{
  "n_layer": 13,
  "d_model": 256,
  "n_experts": 16,
  "experts_per_token": 1,
  "d_expert": 352,
  "d_shared_expert": 0,
  "activation": "geglu",
  "moe_layers": [0, 1, 2, 3, 4, 5, 6, 7, 8, 9, 10, 11, 12],
  "router_score": "softmax",
  "normalize_top_k": false,
  "routed_scale": 7.64,
  "balance_loss": 0.0034,
  "balance_bias": false,
  "init_std_router": 0.0116,
  "lr_router": 0.000559,
  "n_head": 2,
  "n_kv_head": 2,
  "head_dim": 64,
  "vocab_size": 16251,
  "norm": "rmsnorm",
  "norm_place": "peri",
  "norm_eps": 1e-05,
  "positions": "rope",
  "rope_base": 10000.0,
  "rope_fraction": 0.25,
  "qk_norm": false,
  "attn_scale": 0.125,
  "tie_embeddings": true,
  "parallel_block": false,
  "extras": ["capped logits"],
  "init": "normal",
  "init_std_qkv": 0.0181,
  "init_std_o": 0.00503,
  "init_std_up": 0.0181,
  "init_std_down": 0.00356,
  "optimizer": "adamw",
  "lr": 0.00159,
  "beta1": 0.9,
  "beta2": 0.95,
  "weight_decay": 0.0,
  "lr_head": 0.00946,
  "grad_clip": 1.0,
  "warmup_steps": 240,
  "schedule": "wsd",
  "decay_fraction": 0.598,
  "decay_shape": "sqrt",
  "final_lr_fraction": 0.05,
  "batch_tokens": 65536,
  "seq_len": 256,
  "doc_mask": true,
  "train_tokens": 348900000,
  "steps": 5324,
  "dataset": "wikipedia_en"
}
Below are experts of layer 8 (counted from 0) of a mixture-of-experts language model. Rows are named router (the router's row for the expert), gate (a neuron's input weights, with its number), up (a neuron's input weights, with its number), down (a neuron's output weights, with its number) and show model dimensions 0-255. Each number is 128 + 32 x the weight over its row's rms, rounded and kept within 0 to 255.
Before each expert's rows: "gets" lists some tokens that make up at least twice as much of what it gets as of all text. This comes from a sample of Wikipedia text that the model never trained on. Tokens count by the router's weight.

# expert 10
gets: " |", " the", "|", ".", ")", " that"
router [122 118 115 135 149 184 119  79 164 132 137 151 103 102 195 136 165  71 127 118 142  76 168 100 163  85 149 172 102 121 157 136 144 144 122  86  88  91 195 178 137 161 104  78 148 169  36 107  86 152  94 127 155 106 130 128 114 172  98 118 107 137 126 169 110  74 140  96  98 128 109 129 141 166 105  76 125 100 156 103 119 156 138 178 140 132 178  93 188 120 155  77 146 126 108 141  69 143 127 173 129 165 120 206 115  90 108 140 137 156 157 172 157 165 155 130 166 145 133 162 133 124 112 109 155 161 152 110  88 184 149  98 130 158 163 140 112 114 116 123 186 137 113 157 109 155 162 125  77 151 146 154 130 149 160 106 168 194 143 143 103  83 143  91  96 125 145  85 121 137 168  44 133 117 143 150 135 112 170 149 114  82 122 157 109 119 164 103 132 130 193 153 147 104 149 149 137 132 130 127  71  92 126 184  58 102 141  48 145 124  95  97 143 160 102 119 151 131 108 162 155  20 138 161 101 174 140 120 156 124 137 131 133 139 251 153 148 122 104 154 104 164 144  99 151 118 183 155 139 137 196 108 129 148 139 181]
gate1 [ 66 126 119 179 107 157 121  74 193 114 149 103  63 174  66 138  84 149  97 121 134  72 113 156 144 119 113 139  96 134  96 150 115 165  86 111 109 172 119 129 107 123 125  94 130  88 201 117 158  86 108 121 159 127 126 105  95  94  58 168 105 166  66 113  93 111 116 110 129 137  86  72 166 157 159 145 124 160 124 100 135 139 143  85 122  93  88  71 128 177 136 144 116 113  85 125 103  94 136 118 124 134 137 105 140 139  60 135 155 132 123 158 119  92 190 169 112 173 114 120 156  62 146 179  95 151 152 165  69  84 150  44 107 132 102 152 127 128 163  80 159 146 171 133  95 137 130 142 166 173 182 104 167 131 127 191 102 167 101  70 110 142  67 158 101 104 162 126  83 105 141 147 126 135 115 138 133 186 146 170 127 144 192 178 132 100 116 102 165 105 117 142 101 179 157 151 100  98 128 136 216  90 153  94 109 122 166 157 114 112 204 115 147 152  87  95 190 167 191  81 166  86 137 155 154 109 176 151 144 116  93  76 109  91 157 127 101 112  61 132 128 110 118 111 113 143 145 101 150 104 104 129 142 138 147 131]
up1 [ 79 115 129 147 109 149 112  79 106 113 158 143 136 255 110 127 137  71  86 179  79 109 135 121 161 138 136 110 111 122 144 129 159 124 103 114 113 146 160 135 144 119 120  84  95  95 120 130 167 163  86 110 149  44 102 167 153  81  75 155 124  73 113 162 125  84 138  98  50  86 108 121 150 142 128  93 141  96 155 141 121 147 102 121 137 175 114 118 124 114 138 178  41 148 130 161 104  81 161 128  99 180 142 147 108  68 128  94 126 122 130 168  96 115 140 102  93 104  89 187 122 121 108 163 118 144 100 100  92 119 152  98 186  98 143 165  67 146 100 124 150 174 133 156  80 138 109 153 145 126  97 116 166  98 163 103  88 113 145 106 130 178 121 140  89 139 155 148 181  46  82 136 128  84 144 168 175  95 106 150 141 112 138 149 139 115 101  75  98  97 127  54 107 131 130 113 133 116 155 124 139  98 137 143 127 141 125 101 190  96 163 117 138 101 105  80 143 149  93 109 165  84 133 114 143  71  97 172 132 145 115 114  56  71  85 126 129  79 126 188 146 116  89  79 124 109  89 164 122 121 108  94  64 186 120  98]
down1 [144 109 104 174 120 116 156 139 123 116 110 134 136  98 142 114 139 146 110 163 127  90  92 121 124 130 118 154 169 139 160  81  93 154 150 171 150  85 169  72 104  95 158  72 164 140 133 173 160 189 158 166 136 116 153 125 135 140  94 164 136 109 108 180  75 138 107 157 124  98 130 109  86 117 111  69 114 188 160 114 119 151 147 154 192 136 134 114 106 122 124   0 136 110 130 153 151 124  99 199 110 168 115 118 110  92  94 115 111 102 142 166 157 107 158 115 124 153 148 123 125 106 169 132 220 137 155 115 136 146 125 140 112  84  87  77 158 149 106 149 118 121  86 129  74 130 116 148 160 102 174 134 108 139 137 141 166 167 142 136 142  98 144 105 132 112 208 127 145 162  97 115 129  86 120 108 120  65 102 154 150 157 120 107  83  83  96 118 117  59 138 131 105  30  94 112 141 173 113 165 121 149 131 166 146 195 103 146 100 169  87  88  90  92 165 112 148  73  95 162 105 125 116 116 146  92  93 104 130  95 118 155  88 119 147 111 190 177 179 100 156 134 166 100 188  59 111 129  98 124 216 149 183  91 144 129]

# expert 1
gets: "\n", "==", " t", ".", " but", "°"
router [ 69  97 155 197 125 138  72  85 152 104 137 181 135 128 133 134 123 112 160 158 106  81 128 133 120  89 119 137  89  96  63  97 145 131 114 122 101 149  91  99 110 154 111  63 130 120 181 167 216 110 163 103 101 113 168 196 123 165 114 131 169 106  78  92 158 150 113 126 137 105 133 169 142 153 170 112  90  86 153 101 101 168 117 151 115 153 159  94 131 110 111 134 136 103 114  72  95  76 177 153 112  99  58 115 138 128  65 123 161 147 154 120 149 221 130 105 118 139 191  69  86  95  93  94 148 126 168 121 118  99 101 146 151 140 154 135 101 101  92 169 161 106 145 186 123 143 175 111 118 107 148 148  52 168 110 114 130 129  90  99 113 127 123 144 100 140 139 125  99 121 141 169 191 146  90 139 116 121 111 135 136 187 147 132 112 173  86  25 146 154  64 118 161  72 119 172 140 117 127 129 135 127 113 149 120 183 120 199  82  68  87 162 169  91 192 115 125  92 121 106 122 152 162 135  93 115 150 154 137 178 159 142  86 119 126 137 121 168 158 116 125 156 118 151 192 124 142 133 147 133 186 102 150 149  84 187]
gate2 [123 133 147  79 128 153 133 131  77 132 122 106 128 154 158 124 135 154 133 108 205 162 175 126 110 140 176 125 107 164 103 165 130 124  60  99 103 156 135 118 140 126 136 118  74  96 104 123 134 154 165 175  95 136  82 118 181 120 144 119 133 182  93 146 135 109 137 168 160 133 158 129 133 109 119 156 182 133 151 114 138 108 132 118 157 152 219 101 118  91 130 113 124 109 101 132 125  76 137 109 142 162 179 154 148 120 104 180 155  81 144 144 136 136  86 195 137  82 105 139  67 150 102 171  88 158 111  80  98 130  82  83 139 113  93 161 173 202 146 114 154 134  99 108 205 120  93 102 162 140  96 124 175  88 111 142 157 114 150 110 171 122 119 157  96  74 119 114 120   7 199 147 175  69 181 182  91 176 110 166  96  91  89 179 126 113 121 119 136 182  75 172 135 101  46  95 111 152 158 149 102 137 134 147  91 108 141 155 110  83 144 114 101 114 100 167 133 170 152 162 156 153 130 151 127 122 116  92  65 108 137  84 154 139 114  94 135 141 105 214  82 123 142 113  96 117 156 131  57 131 144 155 142 105  77 123]
up2 [ 87 104 129 181 138 117 161 120 208 159 142 162 118  86 121 131  82 190 124 156  64  95  96 144 129 124 158 164  99 143 160  76  83 169 110 129 155 169 117  93 118  96 140 154 147 146  93 156 182  42 142 139 187 143 108 126 169 150 105 154  76 154 191 152 159 130 143 102 135  68 154 102 152 117 108 101 134 135 179 148 141  77 149 154 114 118 159 144 143 152  98 152 204 151 124 183 153 128 186 108  79  99 159 137  70 161  99 147 167 131 121  87 121 134 118 100 115 169 145  57 127 105 131 142 149 157 157 151  98 167 136 115 139 142 179  88 111 173  95 146 115 167 178 172  26 103 141 138 141 164 117 143 154 165 156 160 161 153 212 138 106 201 126 156 149 179 117 144  90 188 134 152 129 150  46  90 150 111 169 139 114 136 129 112 113 147 135 183 126 109 144 109 161 184 111 127  92 115 135 134 115  96 180 116 151 140  75 143 121 130 157 131  94 175 120 142 115  97 101 105 149 162 141 154  85 106 110 156 110 133  99 127  96 182 125 118 142 137 101 150 150 129  82 105 107 203 150 114 134  83 183  86 145 158 175 138]
down2 [140  73 104 176 154 124 139 127 135 107 153 114 141 153 148 131 201 147 128 104  85 101 132 140 160 154 145 161 113 114 125  95 119 149  67 204 167 150  87 128 104 122 120 123 126 128 115 119 147 163  67 185 114  97 167 119 190 135 147 114 150  95  75 149  48  71  96 130 152 124 151 158 166 107 133  83 156 118 104 128 112  81 191 147 129  88 144 144 112 129 171   0 120 153 172 163 111 105  84 134  78 151 110 146 118 105 118 156 107  92 144  84 138 201 150 149 166 104 150 145 102 146 133 130 137 145 148 141  75 139  49 125 142  97 109 154 120 141 153 101 120 119 184 107  86 117 137 163 114 111 145 127  78 101  68 141 135 108 122 112 155 134 119 110 103  72 146 127 139  88 138  86 104 165 114 156 183  70 192 127 129  64 158 111 148 112 163 104  83  84 150  88 176 120 151 115 173 169  90 163 132 135 126 156 165 171 165 151 159 128 166 178 132 106  72  89 138 155 135 130 144 120 126 150 176 165 124 153  92 121  92 145 183 139 153 113  94 105 109 138 150  92 136 128 158 127 118 127  90 124 149 156  96  97 136  89]

# expert 9
gets: "\n", "\"", " B", " L", " 0", " "
router [116  91 136 128 162 140 145 120 125 163 100  98  99 144 134 169  76 116 188 156  86 127  68 120 103 191 163 159 116 146 160 145 141  93 127 109 119  77 104 153  89  96 121 153  82 103 124 203  90 116 175  78  66 145 135 132 111 123  68 121 131 146 160 122 181 142 124  73 175 105 157 101  72 131 130  71 106 140 108 139 128 117 110 149 128 218 127 122  99 129 129 135  63 123 127  60 145 129  97 164  96 164  81  96 137 147 126 137 155 137 122 180 113  50 145 139 145 114 179 142 151 149 148 138  93  91 110 112 104 132 106 134 133 118 122 151 130  88 148 131 110  68 139 174 102 160 121 165 142 165 114 167 108 144 167 105  96 130 150 109 124 151 168  80 106 160 132 146 171 162 184 223  73 113 124 136 140 213 124  76 103 177  89  93 132 150 161 179 200 192 114 125 137 143 109  75 134 107 108 111 115 156  99 142 108  92 105 128 159 106 126 197 120 138 184  93 126 122  96 116 143  97 126 185 101 103 146  94 127 113 107 129 100 145  67 146 170 180 102 167  77 135 186  95  72  83 144 128 148 158 146 121 106 131  68 168]
gate2 [ 71 171  91 161 143  98 145 109 149 106 135  70  89 141 135 170  37 168 116 114 161 177 140 155 121 106  60  59 166  64 117 123 106 119 122 113  97  76 108 114  99 109 129 107 113 152 151  83  91 140 131  81 141 156 123 114 184 129 156 156 128  93 122 124 115 115 135 135  85 101 143 134 146  92 101 107 137 109  64 136 161 116 195  88 157  85 144 183 137 120 122 147 136 121 158  84 112 155 152  93 133 133  95 137 213 143 138 164 134 161  86 107 126 139  88 111 153 104 154 101 172 137  82 103 124 125 134 126 127 146 108 100  89 117 127 218 141 154  88  99 153 149 114 144  77  93 153 121 116 105 128 130  94 117 103 166 100  70 169 114  90  75 166 146  99 113 118 101 140  86 183 143 137 110 186  79  70 145 124 164 137 143 180 127 137  69 112  81 118  63  87 147  75 105 149 150 166 189  99 142 130  60 135 174 132  88 163 134 107  94 176  65 148 128 118 163 101 116 106 123 109 124 150 162 194 185 126 109 181 128  91 178 173 132 107 122  75 173 116 127 147 159 116  83 161 104 134  85  92 106 118 105 124 140 153  62]
up2 [113 144 135 201 140 118 164 145 112 174  96 146 104 102 170 101 103 138 132 169 135 144  80 120  83 140 121 150 102 170 146 130  98 112 153 141  90  98  78  40  75 133 140 143  96 120 113 110  57  84 187 170 139 165 155 110 114 100 164 182 149 135 102 111 169  66 116 152 137 103  91 117 184 141 145  71 118 182 126 147 172 138 147 150  90  86 107 121 108 144  92  88 104 121 132 135 171  69 171 123  80 102 143 137 156 130 159 107 170 175 156 126  91 103 166 139 127 133 140  85 164 119 141 128 111 123 193 111 107 128 162 118 139  93 114 129 114 110 110 157 122  85 103 110 121 163 129 108  87 146 126 123 114 154 101 120 105 127 143 176 125  97 214 136 126 148  93 112 116 122 177 176 147  99  73  88  91 151 219 167 142 180 136  95 135  98  57  94  90 139 119 108  66  71 133 123 150  75 171 147 134 145 170 168 116 135 135 159 115 103 144  36 139  74 128 115  80 149 103 134 147 130 142  96  76 113 166 101 146 126  86 115  67 166 134 151 138 130 137 163  88  70  99 170 184 142  79 123 134  86 142 196 181 161 118 103]
down2 [167  87 152 157 169 113 154 209 158 166 143 140 103 128 116 125  83 108 136 185 116 164 177  90 155 160 118 138 110 171  50 121 169 184 142  93 153 114 108  92  89 173 169 107  94  91 136 140 133 104 159 141 116 140 116 102  79 114  66 131  61 144  68  78 185 131 108 162 123  97 156 111 154 133 164 148 128 158 126 109 127 169 108 134 155 125 124 153 114 115 145 255 122  95 189 103 102  74  91 169 135 108 127  59 133 147 149 122 108 133  86 126 129 166 139 158 137 187 138  87 149 181 162 163 151 128 148 148  86 117  79  90 119 110 166 136 173 156 155 127 124 110  64 201 147 133 140 145  86 115 118 112 114 181 130 112 180 130 165  91 106 129 117 159  61 137 149 123  89 101  80 145 174 112 147 169  61 122  23 101 180  90 160 110 130 120 142  97 126 117 127 122 115 146 135 105 107 107 129 158 101 132 138 114 164 126 159 159  89 142 137 160 186 167 119 138 105 151 134 130 140 136 185 116 175 107 177 126 121  98 194 115 123 179 146 164 169  93  96 158 128 125 110 153  97 113 126 123 161 124 147 112 162 136  86 111]